From a checkpoint of a small mixture-of-experts model trained on Wikipedia.
Experts: 64 experts in each of 14 layers, 160 squared ReLU neurons an expert, 4 picks a token, a softmax router.
Below are experts of layer 3 (counted from 0) of a mixture-of-experts language model. Rows are named router (the router's row for the expert) and show model dimensions 0-191. Each number is 128 + 24 x the weight over its row's rms, rounded and kept within 0 to 255. Numbers have three digits each.
After each expert's rows: a language model's description of what the expert responds to. This comes from a sample of Wikipedia text that the model never trained on.

# expert 46
router:125106148120081102131135134149123110124144183157150180151114126127104108127142145087106127100128119153111147075129080126128121120108159112124140109128149105151158110179100083116086084083136165123136127125122123140130154176135128104169129137136166145116195142106103180084100135149137116137127140113131113129169151131105128145160130130134139153104107152140104145136137122131105101115151128165125159135148129167119155136140095123124124149149104172137174094162188128171141149159128098112131160124143148136177113166098128159145129168109120119132147117145130170134126141109082121164
Description: Geography, infobox lines

# expert 34
router:102121135124083152139125108142116147109150111166113156140124117099129097098155107137151099139177144145102175146140125133120125122123101090106130116137123105137106141120168121148115143088095149096086153065079142161091109124113153128123161144095141126108126133119084177120068105146119107125131111145151110099127134125148158147158126124138153100111128135113098149112167145145116122080102135121154120169109096176084116134111166128079096131070125146172107145123139124109129118149143148142149182155106110135128156134138132098150166145120111087084121101135092148135104115120140165147
Description: Decimal points, numeric punctuation

# expert 38
router:160138157122157094115172129134142125143162147133184145161148133150110088118117145086137131116115128143143132134180150134125148092100091111126140093094178105144153082125145129098108128145121166138120134106107082131113161096160132122141135124115131118136103131105124139103130100148113115125152126141107151097162109137128161081118142096143123113115111115123080170108173094105108155112124136121104129142093118118121098145158180127140123136109156118143137092106110131097143124103127104150112093082059173133103128182164120143126169159084154132135125164095112129135115141166083163127
Description: Given names and regnal parts

# expert 42
router:128124193112136171142141152126118143148154120151162084121146126125124103156132123127105098139120077122134130143102097151124159091106109115154143091121115134113148139160089110142079099154127133157115119156124128126116144148107186134138118148116078123111116121155124112125060140128167145158173098170164111122131117098143147148092141144121115112122152171127130094102088102143146170113080099092188142105163113119140147147128118114141153116142139130129070151159067114116148128164143116117116094137150159162142109128127123136098115116113140146116143131104081118168116173124132118117
Description: Conjunctions and linking words

# expert 18
router:153136140081121118120150125141139098137111122114127134138129160070147111150112077138135121147104117126109110124105126115149105145160105125092163176114127143120126149133140119148116191144130157121090162127114097171122129104119103131143169103093162117069113121100129127099093164171136140149128108122143100118144157159153126129182099071167090107183136156125090124148148177123145118107154116139163132155142149142104101152125136130142139128134117157109134121150093163147153161125163152140083083095151145132132154153098168115106086138157100114173147133127128151145139158118130123140
Description: Subject pronouns before verbs

# expert 23
router:105145154139193162101086138112104100107152134079121086080129117157104136104122126128138110179122116148159179099144129125080109099151120145152155130144141143124072131150182183102135145106092135127139142101165146128121116145138132140125137148133088151145140116086126140104121152120138127101101158168138110151126117098132111120154120115141126103163143132130159145131155153121164124129109145115175118161121170148153080115149096145130115150135109084124144132124125124181119161153161121143128108093097135106077133123114132108128070101107128159121118125152144151097137152170099104109
Description: Capitalized word-initial pieces

# expert 51
router:177121115127078105127138089150087159125112154123117147128144102133092126156094125137142102150167107144105120123114124140138134154129148111153159132104149142161162131111120147097129084134115136100162115140079132124091171139136118117145124117114110128115120111179109135157127118122145103140130120194096117136058128164142123124106152123145097124143107171126129132177162146095123097135131098085070090087141081113126135109100114130147098106150103125136145145090131100111072103108142112148169107139115132120142128129184117174135132140170124103113148108142075115154150141139124150106
Description: Table cells and based on

# expert 1
router:112150149072169082150171112171168166118149113177091182125129118141140130126130092144136167147120183132099104139116104147122119156115121128135174129123116088138111087161142138148126113076132134100132129155157133147177110116116122135111084130125138133101137155120130122106089114139142149097164152107141156165116085141139138095162110140133130115112189133139076126093141153136138095113116136154149133145103114197138125110118129130103135129136159128120163138111136118192133106138089096124134095110139158127112097131118123154109140116091157145135157098118166159121098152118122127134
Description: List dashes, quantity determiners

# expert 45
router:079154157176177167109105128147075095125115113095065132113081132141164134106110124142196108125131139128148164116120145080090115100160113121143112117121138129133102116165143166143155140151121145110135143141170100112121110155139140164124107172147105090106108138104129089081125158128137143088136126162115147131092130125139093114177133141112130159124124111129135130108136130119129107091142142106145094124070110090151133133132165162139114140131122113144120135122137134156128077137159136087108121143119135134127137097099148128128131091116096131156116124109122209094126147137158103115
Description: Capitalized word openings

# expert 61
router:097139171088170118132167135196161124126141113104091161112170104091126131124130122174092112126117117155114108123138144159106099107143144142157116180149192136098092133139170175112081143127082112114149110126121164128190118107170143125108124118079128101132157131141127133083112111111144120133106146103134135160109151126142120137166157129115120142123118124101169154136121149099126091132123144128157137156121139149111102138092152103127122128107132096126141148129112140119161132137118140170093043147113119138107150119089121144131157111129150120140121106113149181118118143128158111148
Description: Main verbs of achievement

# expert 27
router:155117117162133129091133147113131127131135101157150163137148114140143173125108122142108132105136137142138105150091152132155145170134132136145097120106110122156129127092140104114156124098140092118152104090125112109125165096097134108147148174121146129184110115164106089093137129131118139108171140103100181098119118118152106133105129124119123119091090118090107106110179106136140169111164138126132114144140172142080138165110139140149169102119162162093135126139111157087133172092113142132110160133154100113120144178143172148173113094105138161108110123078102109124173112088139109158
Description: Surname inner pieces

# expert 16
router:119180160104156104148162113207140125156159103098090131142091121135117102139147098137180107121114116139093165120162176128065089129147148147140150122099157115133137104145157145127167152095106141149141123127160146142169103150098136148142105107131098147106123116096140093100104141105159155126107169147123107124129137105137113114134121130137163168134126153097152145105166132102116111096148161164141135134126124141152072130132145111135109167135121125081186116124123152127127117116139144152125078127111140144137120143119127092114150138123107099158128112145125185180124150097145098119
Description: Months, names, titles

# expert 7
router:125127146150159146143114145123114094099137125140158125111160120124166118127120089137146109098112157140117106123107120122103124136184157141131151122118121107143088117131168097093122104091123114109102109134118119100130126099167080144174124164141095157120129097140145118092114097104115092173156162146084115128119114125138132132132162112087050126133148123131125098153162147143098105168094152130125108145120162140128114191142102138156098120133137126107130089068101181093127172100146165071105119106139129114146104139123117127135151093119140145149189137129110143113139092136117128124
Description: Word-initial capitalized fragments

# expert 37
router:130154131113115131127141149136098120105163109084128112125133104126152125125156156155100136150128163145123145102099129163174084118139116136180120134119128157129124105118167144143133151123114152114106178146111130151129119128139172103145100182123174137132100144098113121102106148174139119105149171084169139121144187108097124146122105091090119155101154159117120126130155152124207108160104145164124105104137085160115138065130106110090147154146146144128131123101118140141127101098140162113135091129137151109143152117097166146147163123157140093139089102166142153134099130140139139119
Description: Year and number prefixes

# expert 32
router:116137172098147121137166121138140128144176117123113174146103141175124131102092104114098112138114131089126108123132115138136099133120119108143154145116114127133142084144117118097135109090077137151175162152118126120177151108173130148071168122129123112108101109093128142109110128178138143164125119125116102106124156109099087151122148138154137121117127115094077141111121146156117152124155137102148125121155140117169141145124120141070183133171129093082200134119132114151142154149129091109163116106140107102090094127098153146138152116139144112166163094139178150108115143129121126128
Description: Section heading markup

# expert 35
router:132120120114097111154141105138101123128079126120092113127084133156134167178156152160151146091146165114099143115122177154132120133149135128149105121133105139140121127137155136088143141109108098141117108135120157078131104120123119140156112097063098109118125108133128125139161158094108115165139119106109108143126141132136141115168098151179111106179100136168147113148153089108126131147153099139090105126131142126093144110086128127128091098131140128104106149073117100149116155096156091141115160126147110109172108107113123115113152158159087069101119154136103126181161147132150102087
Description: Plural and noun endings

# expert 3
router:092129135167100151122108101118120131102092120079093088079112135113131127151173099133153097164133107107164168109129102168113113131111144131084127098133129120143113111168111176121133096132164123120057088123142140166134131135165129170113124155191117130096169128108098100149109101153144119090091133131135112127104136112146080107126099125122123116133126083114124106157129121109147130117126160095145111125143111121137109143161089130119110170159097107143136113128126146149133178164142172112150097121128155122099154124155095105160183119141115129125183119138140138094133134131122132134
Description: Mid-word stems and prefixes

# expert 19
router:135111090154115131112080106125139125073164143128141115125133135101152154113109148139114158088144175134163130149139135124127139097129120100150116157100116142141122104139095116123130124124137094129137095123132124112141129105151111176105151152155110129121145110137139141159151130132101154056128137104162142118126107160123084130085105127117149090117116090074104066153134113117129156128153130147103146099109159097150151130138152152156131122111146162158106101113126175107163121101078122107126138173128151104143132120168102152205126131115119128102119153087111082133185106120153169138
Description: Mid-word lowercase pieces

# expert 49
router:142097089134168083103129116155117082153115144127158134148145130106090085130097143117114148119171097132139150124133145142151083122155141158154122086135130103123137121154112135107162134137097103111097121121143090157142144165153151131116121118112138186111114076113170090096149141142162086126094120091103174140164149154109132092161101113129150109104166157130166139129126134135127177085144114121160120134128096137133100142144126124098133162139108109116153133154100159136163089101145129090151122123141156104131097154154147093118142130154153088180155143143103128165124122116136165110
Description: Spaces, list indents, table cells

# expert 20
router:118101136094144109115135135110147127144097136108108162123110139135104121136187090118138171135123100115117120179131138115164127179136088125108137132171120121132154110138101117140147133099166137112148092152127202088114121130085098162173092081156140144148116110114151129153132099127142066169109133137117127142137101154135161109147109131101103132117085097132140105140102124131144113191124076125112124153086126129138143071131134181125133108093114119137126123144142083119094104153115159170140114108126124124090112142129088115108118103172117119126101118152118118153109141131129081109
Description: Verb particles and endings

# expert 17
router:170113195121141151138130136101110145093187142082146126114126107108098134119133121128124076120151130130117101099150104137179131140109084146166099118168136111134142115121107095182122146147119128122102098143132117120142158140152138095180090099119137110118106141092091147087123158115093166159128089157115145146125145103152128110116177125145096140137099102153140160172148108142098141134142101155147134151114139153083089100114149108097133115107132148150151098167086113125119110092120080159115126143113117158104104136117134116124133132148098083117126083134131165093138116114120106125
Description: Copulas and main verbs

# expert 24
router:166170154076124116139183115131132111144064105117174190142126142090101115121096146158104120139086133109110124110165129139140108084135114103121116168133107130110164121137133138136149098140129125149120133135122089148102112140138126128140108114121140150068121117076165103104125126190131169128143105159118178137118121161115137115135113136129098121082126133125145132109155156091123124096138109140144137141125121160078153175139138161139147129146172112091147109138090117160153116128155177151113122143156099141094127157119135163120119095126113108154143154090124158107113173129125111160
Description: Relative pronouns and auxiliaries

# expert 48
router:142107098108103143123138107138127151102184162162110140116128112169125121163168088123148150072143079102127115097135128117098111153074124148110131130110141099139124188114115127189124142114121119088129107117111135145140122150158159119120132104092147105131147131106138176115137148136105153133077162115127115138129126162080090145113094136161126114151155129150143111113124112117111123119112129100076117103125130123172130103131092098173133150115134131126117129155127105075111166095079130165133160122134125120171142134099137143118144160170136125124071135154124125183106159139101102106
Description: Participles and reporting verbs

# expert 21
router:109150107144101127133161143118166124170127141184112150165146144076107151071103109156128173068135174122127081164134134108114107118158154133139136130122138082178130138149110117119116081174117153149164162103119145150185165125103122079127119154138133083155161131106119115097135148149118158126124131113152132122149147093116102117092126112097136165146113149127121140090137127139132154116143160118109132088153139140114149136119149111118129081125098109134109130164122132097111104147100124110110127140137066117108123120118116122150146138158129176182108110107085099118151120128146131124
Description: Diacritic foreign syllables

# expert 8
router:095088194154114134134115111114131144082079131151107147092120131141164155158129094122127098102147137148094119100117110121128125168109138125131170110158085112150118156107132116150139134115102123129110171155135122155121109170139090119102126149088145140120133131124146135159095100127153108153151072149102116107105084136131173135177135151156136121093090131140186136118147159112141102137121126105127158171121072125099162102084113098095121130143121132143151095110143109120116097105112093114098142110102146156128147112132092127169142129092142122104080119166139144097118095118151120114
Description: Infobox field labels

# expert 41
router:132136143083115098149169125149154144150151148117144138122154124090168113102122166137139103117109150156123121184160090116145128115110120097152104126096135111128156113143166118147134149143104127129092088124148131116141127156145138129127101118151156150107074167112174099111155175144125139177147122152113155150097110132173160117120181081115096144136150141162120124108108096104121135111099133116134135100157123117139092140122144102100126150105126100067160151162136095139114140119168153143118104110167150135132143165101115122113140105101131118102106109120123067117144057114125147170
Description: Opening brackets

# expert 0
router:060149182177192176103100182141107036104128138121103154120129130125121128091135105134143109158128145139165112123135117110088080111161152160113154119115164136126120128138153149132112140107116140158166103127153136100157152082171135164131123165161102106137115140115117147094139145139156124091121130130116155141153110116166118151127132117107114166127155107105125156125163155164133132108156128129136160132165146133108113144112132137138121131136135109123144162120129157143123112142138129129074083118092135139103166145127125124132156088119160175160129108125150164118147143152106127146
Description: Capitalized word-initial pieces

# expert 28
router:116159117157175136117129140122139136126154088151150126150156147115081146061100140175108130078111175150154096118143091154095134106142156126182136122128152104139116126154106130116118099157106143139194155099099120159121137150115115120147154175103156118147141117117138135144137118099141123080139147104152128115142106111116091108105127137087089144189097147077117143118149144117127139164100134109133188118135155146137131139120118130162116100109145134120129171151111159117118111153106096148117152159099102141087137118102141099163126131086136151153093089127130109113142116096129136156
Description: Foreign name initials

# expert 54
router:112097121106117120163121135110133155123159107149142134183123101100154132162128128116127150081117126100096123126114163158127093143101139115106088169126112176159128127134138080117141108117157158139129156108096125109130130103113119085122143174148149143149123100148148165130178145175099155122158103119120151143151114132132183137102151183108126141099092118102095156127094130113167149109145119185075143110164150115107134145124152111112109126105131172157112118129121144108130116133144145103145130116146110119156107120135148111224144102131113123107127129081149103153153148103154137120
Description: Place-name endings

# expert 52
router:119130093113113145103080126106123130127142136163155110115112148129185164116078135148086126130114101120133119128124173122154127152156131129090111166104119100123174131109100078111121129194132142102165091069095126135120162123132117096100133184147137157133106107129132096167161111105091095095147141090145128117181139125124074129106155113152148126103112129150128108178110140102127105117116162151127164111162148149080148128135139109134137092135124112098094160121128150129114109132119131108135143132145096112126095142146114131196132145094117145145128109137131104103165166111116125117
Description: Slavic name syllables

# expert 4
router:182139124065153076154189092175156154148123121129155144133149088121122112143101126119122144121072129100137116118139131145113072123107126133103109129122105129128119141145112095104138169108110120107147140132152157161118106109156125109135088098142148162099114129101121108126160121166108169153107118092116159095112115132143103129145103115109120126112173127084145150147129123111099141110141129119148120116147126161112093137152125116078128162083118090081145152149140122150169117145135102121179065102138122142129162153106142135122117166139097131128162116093098146125095106125160161123
Description: Sentence-ending periods, digits

# expert 58
router:097128122090150099118152171153137119152139102128108112152129157170118123181138124101146115139121123157148132087109128077114079157097121121111129122131121173122115179125172098094088099112153140096149125161093117153136117171137150128121103093113107119094142125088144109175145126148131112154129123141165127115154155121145168118134113144141132146145139141112180130110082158113134108163149146173093103095107166124147172116131055091117130124133115104145137146091143116099112137107129099095104133122105148123156140109131116171114136153149164135137142143183155111139106162122119100121
Description: Nationality and war words

# expert 25
router:194135105073134090142185086156137131166145113132125149134089110139114113127102131094118100112112097094094145106120145122153118127128112101109146139121124171106136154132135117138144150097122162105120122149138099128135141068119121130121126108116150159136117130115136104102136138191096118149193137145111152107172124147099120093139129124138134113121184152123137128137115138155091157083103124132158134137156109141120151145153183123103134140115130126079136146163158119137135169114131138127135070133128103129150120156136148102126120161151127112166148117071070159122148099088115163112
Description: Closing quotes and row ends

# expert 30
router:117156106146114155140124141117133166163152105145157183095132105100138080094091127127120112141138162124129143152111169158118132107114107141115094153134100136148113142140127161138143138177152101105155166122107106133113109159083149132142132130091141139124123105142112094160096079165131150102082100157095133126115126121095163129125091100106112135133088176152082141092174137167098103147160119108128108144139129115139140151092089113117129151115144099129116146138114149113137100118125119089119180152141103143147117139134124148156151149148136096109121106172140101081167061137149120108
Description: Symbols, codes, non-Latin bytes

# expert 59
router:108167166176162141122096136127113072086094102099137107093142160150130110163125072125154126167131099128146122111095089080081145108143140168082113120163140131122087113133148119138117135096119127123119161143169108093113081128152119155122155147122142125124102171135142082156138112074155147121108115113117096153132146099136145170145121103119149134143128117184168129083116114163098102104145172118130089108093110111170099125149142098147112160121126130092110138118123106139140125165135151111153111137142125140115153106132145106120118139162141132144111155120150178101130127118117125124
Description: Lowercase word-start fragments

# expert 31
router:149189150110139113154122148138133140109147122100138111109119117144102099113134092117096092157141128122153120111134118103110125097148129146120169102159121141101087094110154170169140150119103117139144182117160118097160091111141157164134109104119110154080104163126131125102125123123181106136095139143142122104131142099139145125160090102130112112122153138136123138128106098147083074126112105127134151134129148115201089154128099116104118156123092095124158133136125112134118143177139174142146102127143159135086144096138145155107096119152124106169169125206124120130128121128101141170
Description: Digits and math symbols

# expert 63
router:168153128104141094147120095157110118174130158146174152148080117165137110117088105129081137137103132131143122118141111133171131120088131135128077092136117129131110138155137145124103114131112117092084106117118133134132130158126116120191119111152150155120086121103076155162158125131100111140157086149124143166132126137112153124098129153110126144180168137138118133159121098142179161096133120129124136099118124156146160168129124137089113146091099194128117143146074132142157110130124110145163113126148158157133107136117126121105122144145155133110157106174115178145156120105095138173
Description: Commas and periods

# expert 62
router:093142167144143135119106130108080108099112130088121159087107117120102138120099150118145096162120129159150142103124074140096142085135142150150091131121105180112126155130131151145104133101091112100143104117130113160134120130135117150129118157165090144116128159106147141109115115143096114117114126093141139156154135150117144138181142129122135150052156109112093118119154124119115106138126179176129162098160109137157109118117125117173125147150102130118106096111134142144138147140117133094119160079088142118148120103116132085133124129120107144171148121155180172098122150183154107185
Description: Place-name and prefix starts

# expert 2
router:139141111163114118105069135102124149108106172100159091133127158135099161131116127100093119157124087085096149150130120114139196131136110106107152122114102162138121105149123142121170166137109134137143129105130113136118120164081129143141143154162107127118158101149118117138138123093103125077161143131108109123108121172142101088160116147118134161149084121094083085121122144106113120136115162133147086128132129118121159112142088143105136108116150167139161136110107139139132126146137146171173173104105145097105115126114129098170115147102156186095140095097168117100145136152090130143
Description: Consonant-cluster word starts

# expert 11
router:151103117105141154123126166114111134112138128074124147101114102079094127129201147145152117188135110162142103099140139119132130140179117191156144086161174100123112105109120116139106136154163097170085124170092142123136108130127121145097124099137129133161139131133129108118105146131149137145101164127182116139138132105147139132113136104157116132175167105176151105180122128124113116105119147139142117142093152144157117128154121168135110133148120123114144127168146081163102144106133109139150121130118132141139145142121097138103095129160102089117140199147143150136128162126093134098
Description: Adverbs, quantifiers, auxiliaries

# expert 10
router:155109134122147118161150106184122098161135161116138143153153124066116123089074160137083087131098104132153151126134090120152155146093104159176090131147176156134112179137106158116127107146085147133104128151140154117131109129113118122152133088140133132142112166150135122133121122120128160165096120162124132106093145133141122114087152110129152122133163169156145116126117108128163161097147091123122114142116122138161153117113152121107162152071150112155116142130105169109170121154139172134135118120119119160088093115104138081109148128138154167107132143133132135135180149104102120162
Description: Commas and clause joiners

# expert 13
router:155124109100102113117142117139125135163126159151125141137134106138083097101092153060128146096138082124084145128101115093141108148129199120094117118139131105177111129125134141084146132132112116120117161149127112124121136110161170094136129105155147139131153094114156123106120139162094152116167107088153138120142140133130152155107129125162095153101131159104119143165135076108151137104154111108113120163120101094095135140114152148139133176141149146090123122137146113161129122127106097102146082126117158120140100160152154086136104154169162111151098173094084114110156127084103143123
Description: Coordinates and table separators

# expert 55
router:175091115120091128139121143147130145117098120117110167157113148126155111109096114152084078120115140077143126141105109108129113121115149113178153141087099144124108140095116129171112127114208122169089138155150112152077167126138187109146156106151094167113104168104118126124102142132082119164124087106119126102134176150078146138124127144150103109106108178138153148126116135142128145182097093118132139118107131091125127147101107125164137121102131131143129124141124105110132094120146120142122114114145154134103098140113143109121136108090145149139133106132130157150109107104140190151
Description: Field colons and pipes

# expert 43
router:177126120104088089153159149159152143141179109140136131111153121111187154150120165147134167148126059092147115175180139093144147151105149116131111112171148158110160106154086138120119125123117118112092167139125138129163133137126131116122091135151123122120145118081160114127171088138139150145125099094150136102078126143092133127145116156131150140111137135115109107123110066172124125125129132150075131100147119111128113135121105112109161102104168130131139125118139152141140168128137153068143109113148119110145137128076151094134080109133113110167144125112130096136135101114160140121
Description: Trailing digits after prefixes

# expert 33
router:104147197140134108119134152143107073146134077135087113136120124149142115182178137108161113095150128145158136148133150130083164084098153141085106103132142137136134142084101171144146110098111122151135107156112159130129120123148131129133123167127104111120110139129161127147111143105138113155131142145111127124130164129109150125157146132136113141167112078184112141110067152134121129127157099121141128123113112165105103150121127125128105134168143094138143102113112083151136155132146071105113080163118138128101130085137144141121082121183155112137193131138133171113158119137129122133
Description: Descriptive field adjectives

# expert 12
router:121142114142108107136126117118122165113078144153113128114160128194179119114169156089128154163144106193111151144105112087101139123123113107110148126107100136146159123103100112099108160125150097149081086138148149150105122124148140112116113136154126134140153131151092144122134123110118147103139141146128115147098144114142145107103130112163179119166118141167158131135101097119120121117150169102113099157111126157106131093103131122176173101141147115114110154145125169132162116108124142127167146105138118089137127129113171084179169149104094172154112132102098103109178126130168129144
Description: Mid-word Latinate stems